config.yaml
d_shared_expert: 128
router_bias: true
vocab_size: 16384
norm_eps: 1e-05
qk_norm: false
parallel_block: true
init_std_down: 0.0
optimizer: "adam_variant"
lr_head: 0.0105
warmup_steps: 387
decay_fraction: 1.0
decay_shape: "linear"
batch_tokens: 65536
max_steps: 5552
dataset: "wikipedia_en"
Below are experts of layer 6 (counted from 0) of a mixture-of-experts language model. Rows are named router (the router's row for the expert), up (a neuron's input weights, with its number) and show model dimensions 0-191. Each number is 128 + 32 x the weight over its row's rms, rounded and kept within 0 to 255. Numbers have three digits each.
After each expert's rows: a language model's description of what the expert responds to. This comes from a sample of Wikipedia text that the model never trained on.

# expert 4
router:180133165113072085077192101101110173139092148117125084108126171108181174105126195114153157177169121118151114152124108076126112116160164135147147161132123133133155136150119139132151169104144101186114154153134144103137090143149141100134093095149175158126078169083140159160153152143147153133111125093100091104105131077165142126081138084144152062223178119116120126159144147134114079089115180142132122078143166172136132111059141158195136102123065082080074140091119101093097068121198166171177134112105077148162115163097125114162199147155129115075125195111118150107162153138101095118
up0:187147096138152172154121124145092120179152078115106157173150117075102149157162126109107110181105166216129141118166170105192092085136089118163111131112161088164175187164154101109119078149165106126052113144147131126128096133162139195155118107175139080131095126134095084203111093187148156114114173075132188117109114145130130143159138199121081079094116081135165093131168135123134134118180124140085127081085073150151122092111127106078110205122134120114103107092120173124128096088110105150130139120109180174129157140126146077124120075109107121115155156177160099127076087147172179129
up1:026130103090136134150119122131121107035124062164114126155129125138114137136056129183113117169131192153149135128165157140075120168144153138126102165136121107048104124157138105087169172123104098161129140172137059136128134109097077140123169121082100132120174121152118110164104114088092076157124113166154138165092087124139120108196147153132152095150149056102179119147048171123118087124147180172136129099060134132168119147136128152126158115108111112114119166179124121114108139170089177134139100099179173150133140149136106154080095143109115106070065145216166149177117109155164102106
up2:101132122197130140104098153151124128125022109095101102138118116133177065145161161147127140169113098098108122103133077173077155195127121196088092142131117127161166123156149125113105172067122105135122150117197093068161175143135125141146100166177126089141136160089189130156174143127107107166129104095142105150119131065109144126141107141125090192147098101153151089185102219076115153134115128126120104124126105087110141098118178171155114111111146176106158208105150100187074160142137165116117172068136095097092111075138093123138168079091067161128130116088138156131122126161137169154
Capital-letter first pieces of foreign, mostly Slavic, Spanish and Italian place, club and person names in lists and tables, such as Sad, Ž-el-, San, Moscow.

# expert 8
router:120119082123177185123117158104176068203112150075107128113153122109130133091122121113101167111177105168071134100145071188166119185180102117105113130110087101096083101156118145102086128071107064118153089118130091127115100098149068120121136135164125117130137132173069097085139146149155189084202164082114176124109159106089214136055148138105115135115136163123112105143150157068162137148102084154161150133101072122123173149159135150152178144130092171161116098150090088101122149121072138135100059152174171118086112109184134082136134130154148145112087115121171174152145125106171133104
up4:160112151123182098193147108158084082125176113100088090148128176102146116092105101092117116159122172086140140108164100150115115178077135194165067156178125154115169128142164098140122196211127114037085132126142166086171107096083110154121158174089102119096169125095080133106061105176167120181137161149129109135146145102103108070101145088121143130137148099159089120148149085122122068145114171125151153155151148126138096111132173147215112137096125163133174107148174114156128178113064096126112076097093081106080115173105139106123102139103149107142127163087115101112158111118107060118
up5:126106128103119123130145105208130141075138158117145148140190123080104099137137083113108106137180103172104104143093157085146175077143133127150116118118152111108196121136089115158149117112151093126131122119111112135224082107073113107159153097153112173116145160115115125137154141151108087113048109152078120138121123165136195141162135186172142164096122136138149102144199184123137137127074169081128057147116156118170115085093090158069038129119183090099134147097143152153194132132161136155127170147170177111108150110072122110172122171177139117111095178088138111130114061152132205149
up6:160094173123092098093047161152078082133122119123083086155139176145114131161133148115125179190116155159097104165185156120172125093134165145153123084100164109168146134171123137102125109100106133112112160152077184103142134094112180142131144124116142114083129156184162133144138119129137086145110133192190151154146169134125165068131078137136173127151147135081120060151179113084165136090151118107123123163080117136151148066084121149144116133148145170073133189091122128169148141171190168191132075107127111069167158100088095073099078082148069149122075128121082161125093096085170111123
Prepositions and verbs after known, referred, such, or a role: as, than, for, by, played, play, band, actor.

# expert 21
router:137149132087139071137075143095122123083135085100124130155145110175213163164143103130150117101128150096100108098167122077171123127077171121155119173050157107154080155133098146100162195071098155152112088164148132138129151164130190130113120165091126084148175123133101100164157099088157159111130072124115124154105130144103140137181123109124164081080181170148126114128126069096111149110128090098110151157059134091160118120194112057062117126108117137183097142124194101189113134134129128123149079082102152140102155138139091067096166166089135050083133146165181121130109099101108153099
up3:127155125142102161135113070123124163113086111126124166129114103105157089100114086077137164174100125161072173079091170138159094099115080133125110126148148171147138118115116138109128134126191139143108146076133194126148055151089125103092098132063143098104116089113126114174150081207162111119100083139143072116174128173085153123092155174112139130189087108175173133135133111083104119149098118119087119179148087086149125074143181152117059169112140166108088152105161146170133124147178152171134182149135097101120140154104137100109210158124090073107137175095062196098149132160144135192
up4:170191131118150143103112120133160153151013109121124131194119160135149103105161112139088115090117132153113090110091127133132131154145152150074127152111187161123119088127101160114145162110139131072124159178108125125083145091152146099139158151157122054162105130159162176154142103122100120115118071099132117115075202185103098196136079112162149114198125116078159084159159141128093112127082136110171155123171142134164103051160060104119146136074144132115111117186158152101162145156104091076139067041123111142115115115142034106131156138125111134113164171127134188128101162103140151104
up5:121133106138156153149095086137139146098136117094103104170187160086112109155133103166152106113078105086116110135105145148197144163168103150093088143119135127136154134124174151109026135135156110148135139099134184200116094096192191168124130155099161128153127180078080125145167068112151082101109118154093149132140109130154097128155125163130126175163126083117100137135103137127149030089129182123112203126128088138076151044154147150111150124137134097122130075152141094192141141107069114123139196098137051130106151124166127121073147155177160129130108061084148182150103109124102125167
Surnames and surname fragments in rosters and sports lists, such as Moore, Her-ring, Win-field, Allen.

# expert 15
router:107184142164113092167185105131122142114099211169117056176154175088095086138133157159125160109096114106131090147156096143103148131123114123105164094132111201163147080108091141120139122094146080122131113161121121088156163139131097109175185132098135166086102102137194155178088166134088197167147104129114094135119125117210100104075142085110143155108132155127065086131119099099082101175115184164195142109151127165055089106149116134174145087145141101079095133129166162157112179069115114125142126092120079092138125149160142119134102135101153198107176084086107119165125172155127095146
up0:119158130142130153093124083174135187112102117155069114116130164154095188129078073137127168145062107092148243135134152120120134119165112093185142115096136096133135127117107131134134094146084101108080156124101131211100170112113190098153148191166115101134052130157116151136159100116102119146133114192112127102118146126098163115127139132130156130106178128120172119181115111086118116156116113147129174074126100194101121108131097134114076135063147176076075101129109102181095164158168157180181122102127104155199123107087107094168151127092085103108094161172107175148188124104102086115
up1:114126145127139090138125056136153115201131173096129123127129062163076120136075126081128131115098192100132066195096116077080136135147144173173070086083170167122132119141124102169136163118103099082099121163149129104108092076133168140132179135093111150137164163138080133126088079086147099115136098189132128149135112145101123128133127131115134161139125163168165133130174085161117115040134120117128126142193110157194160138139132126140136089158120144166085130161131175166130097149082238067140178062125120078098142145139102168157138096144111110123140119088127199170123104092133112183
up2:140176133127155105146168106136122140111113089119129142166102116136101093108095139029115145115046166057107079108071141129107152149145124154138171151085154193162123125127157126094127165159190078129109172120182110141172137118113107128171094166077128123092120114127094163146067072079083146163133163151097110135096191165113095114077097190119110120127144159129183099178121127121141090125155169168144145153162131104169097080104128124092124147162141070127173110160204134151156106114150074171166117127159098113067142130125134111165123184094118178129085187167120080114105133140059152150
Pieces of Spanish, Portuguese and other foreign names and words, such as Lib-re, Nou-ad-hibou, and de, plus institution words such as Bank.

# expert 20
router:190172185133111142072135128045104064150069117123145101104174135159168155192082115177141130095139142110171187138096155096132112141139117142103057091064197097152130127110150168060189105163085127160088199141155088141125100134143161110145107132134134148138132152123123122161147187110082114100135158108115161138128091159126055137151070102174082055117134169113085117101071143125139146109128119115115182114171153139150148120084184138173104107104110152125103125152134172112141099124127106127126169082086096169162138118109133119117192144137125126100138106200097156108124081124085107182
up1:166127159114103130130136139099100128172118164115137207167143082100153107101130160104150123083133177144186145070118127168094116166107120119136143129075170158081124165140088134114138141069174049079126139122103136149147147040118114109133127153106137113194140101088163061121133125131135092167078147204075064134076062137129078167114127147146124180120159104130184097183140155101166125119101163110097128120107073164196112099113114134130134080103178172134114138133124191118102129160189110110142133098119127162088172145143127141122107108068088095107070117102134132095119056164122163088
up2:145169092081177161140118133119143165088179171192094104194165169103055101138117131127143129158114204190199075126110126169126126110137114122123110163131097156117151081041092152120162086118194132088118126182135167115117062128127138090182139127129172060119174145162174125183135141183148169123146119116163070140088091089127063147139133177093112117071138151132142113091083147058115105114170175123106113154147106123103088113098167102138175129123137077091100115114135179127135163098151138093147149131144082123159167104152136098171135156104115110123142113127109155181102146170087143122
up3:124142156136102154143113089106141167156142116114138133143177130138194161128168141100112112152116104147175112113154128147034138105144061162148117143139082134109149058148138111158119161170191160105177090147080167106089144124096109145103087071091143110104115156127131151159134125134212144126146123166102146111123206113102096077091121191144139156153147113141092108159160184134136147181132214060136150076125151117198056117160161196174083161116102187122102166129146085153110079097136143145128152124155071112131094089114156066120129145143113103102144147112095157086075092144139134099
Colons, pipes, to and commas in football tables, match lineups, tennis scores, and infobox fields like Mayor (2024–29): or Clerk:.

# expert 19
router:059072187152116133132142160119178147123157101132142156113119114167092096085157063100110155187080109152061163112137114109124105081139116121110108164134140169181098112101158157115120095184088067162070106141109089188133052108165123105115086068116098127172130140122071123138100123102113101150122067116138124124155158159093103123151177184122184159137157086133147128169151121172090096176108179055117133154131143118082141139163109103149105182100162101085123149128199157079179145094126110060129079144161179149119146155163112171129137159157118109170138144136144161147090127149180124156
up0:141177067117118074191097118080161154135129118145128145160136125119158128071121144140099161159133145077112121162133090167101102126083096136187124119118141086114148149129130183124162175086195126167183145177120225097082085130079114138120178158101160090165125113129046142128150108097134022120089166116163117133099099099086127132164064177082147134151116140178122136179139097108091175098154146105132136078175143194122089060093105175134095150115110110084120104109138157110143163116109110076138097121148111137102157129170153154153135131100166137143134103074150130140130093068165128166
up1:180163150069089128137153074155131112136138079102134101138136119120101125127129103177108114104149128178103081121191164096094084134121119144149135120113093140150128154145125150133148120125128074158119137154060143098197087130154192155118115107118109071126095129084108179116124136096075089091129083050176165150131133152152190166129159125155149092159150146125192127142153161089097156149136112122124141146127129136145177076114133158065158127106125110032115119205073167139148106142083151156136175151179075118144121132130073181147130135063043123086185120170152163140154149100083176142
up2:121137144197131122118102137130117152114116141130109081168164135122089115108116126138159137130079149145195122112130146208130097108171108135128139123157144194091131105081117204086151091166093037139188175129133127141096155144204088105172105130132122132098120109096168164199088109085061107142141077128183078114093141126162114150080118112150092097166157170094119168103198104146095095113148136102094153113178084139134099127138081091128122135125050097080079127144155146108108152100075137164065124076186137115160163186099126129129152086109083103108165150151114151118153100116149173138
Word-final suffixes like -ation, -ed and -ing, and concrete nouns such as water, fire, stone, gun and disease in narrative prose.

# expert 30
router:153224129073110114111128154133131079108125146141131147190095085083150125075094072149125149128157153124141094169109134123083169080081098088138131159156115072128121132158109073160164171064157081104101211150093148126083135079135188090121074126166133111162129114175101123111141108136183138109154149149186196093069102160158164131112144127136122175106174073143115094075124179132167125104160108164148139144083134095126161142163075118072042126075159120184110118111177073147162128116135150153155181116201149121079103124132134113148141129135138141121150163103104120140137118150136120129
up0:129128118126135122134097145133129171095146161090129117100130094108129107132120100156169151135176129104198189113080092175062140136118118127076159133084107120145174147131165101155134174087169084211097131103116116133122128152045119144060135043093148125199152102095137201163120071120169098158175116179100147066085099067148074122123066140134160099166103093141166137123118124177127077121132148110112142105108152131115134115128115127145112076154132106123126145080153142073121164099138166154094167081127075134142170130197119134199140124136130116161086152110180164071157134098085153139
up1:165122185094201166146069170162121097117143113152145158150119131112151120119142180135136056179087174106111152123091142129087122131119134115154121101143145100113111170166089114152088112154122156078131148118120147111115166119109107145100143174132068050112131130101148129145146097143090114155112174147134178080155131129109073112089146153163132091133143164154169117144182092123128120076166184129049154104104145105145115086109089140152140119164155116106104123148129159149136102106119204132058138112145119081112174074078077104161213103208100119189161187157151108112071150049101149140
up2:109152152107156147172046143159198117149152119126127086132174129113113125145033126122122129153075153163159164120054143221133138125158079193123095108095104185116113135176172088097171153096147109123101157099112150086110135133099123170136124127115061169149152138100137143177127094153118120096127144076128100141192117140144040154147062099115144118153172174137127198126127117123115150111129173149109154109122117135151100121122116115125130125135076127094119135118147132164091085102137099194101108126139148057234116095157140123179146110112119138126095168147129146110127146125050144203
Prepositions and conjunctions such as on, as, and after nouns in prose, plus word pieces after a capital letter in titles, such as V-ide-ography, P-ound.

# expert 22
router:133095140146157150185105106156188090120166131133139119156129165159122127139134105108080141140117105113088096082183080163118094087070144113150154118090118181137103098059133142144086082117153148098163091160026119085109132144120069125079146086094139159101171110195061139197111105150138152170081112165111148119144139150169120194135163175102119136145104136178136125167135096142103106154137163118169183167086070110130108134153087097075119191119098140116083067108150129095115167091066084127159133123137188060123131166146136085063118131104125157171130137109104148089119116102129111119
up3:116183128090163131059161175111118159149107168119087141134113123094130133098153164059139112192091141115087163104154116149111097150152090161164140152153095134140133150143083109139097131158160097139158107154142150105100126156147101155117152124126172136131168113076162181130076126201106176134073118161149132094153179107113203094127131149111132120182145111090166125096154158112067163044123127141157169135126047205134100110073148118134161126104080117121152053189115120118123163145137108140119100126114058028114148110109148157144105126161090123116101182054087086157118131122142158103
up4:153126139142158149113138122145067153128051088135128183158161130146145107160078118200070165106102137216110115099133183164120137089129133096053065154098125157122112152099065092103126078172154075125135118098117136121166173141133093122167189160102096161102075153118141140142177143218077160137131078149112089082156100111085072161113064115130116101092127127108125158102129155119145140120110105128142112181127138155175055083122154163179149131098135131137146115118126146156176138119165104180133111091113085106161145122171131151135170131044078139157137147122128137139136057148127171143
up5:131117114139113122142148104095145124139114101160114121130095064087070060091122119141183140150119153135175120137160116123125118130113121119148170104148143139178178128089099098105128099115049098147077130131135142150129150176118060154159200132096110182059096155100142124154123144105038080123112116114101168096144154142153143118117139099145142231134127163107182151153160161095142158131159121161131081121126165139112123130133126121143104167128114141041133172104191091151134093090135124146138094102163100149207156072132051142106189140147114097139103156096123142110071086189039094117
Short fragments inside words split mid-stem, such as sol-st-ice, footw-ear, dwar-f, Cock-p-it; also words like control, access, care.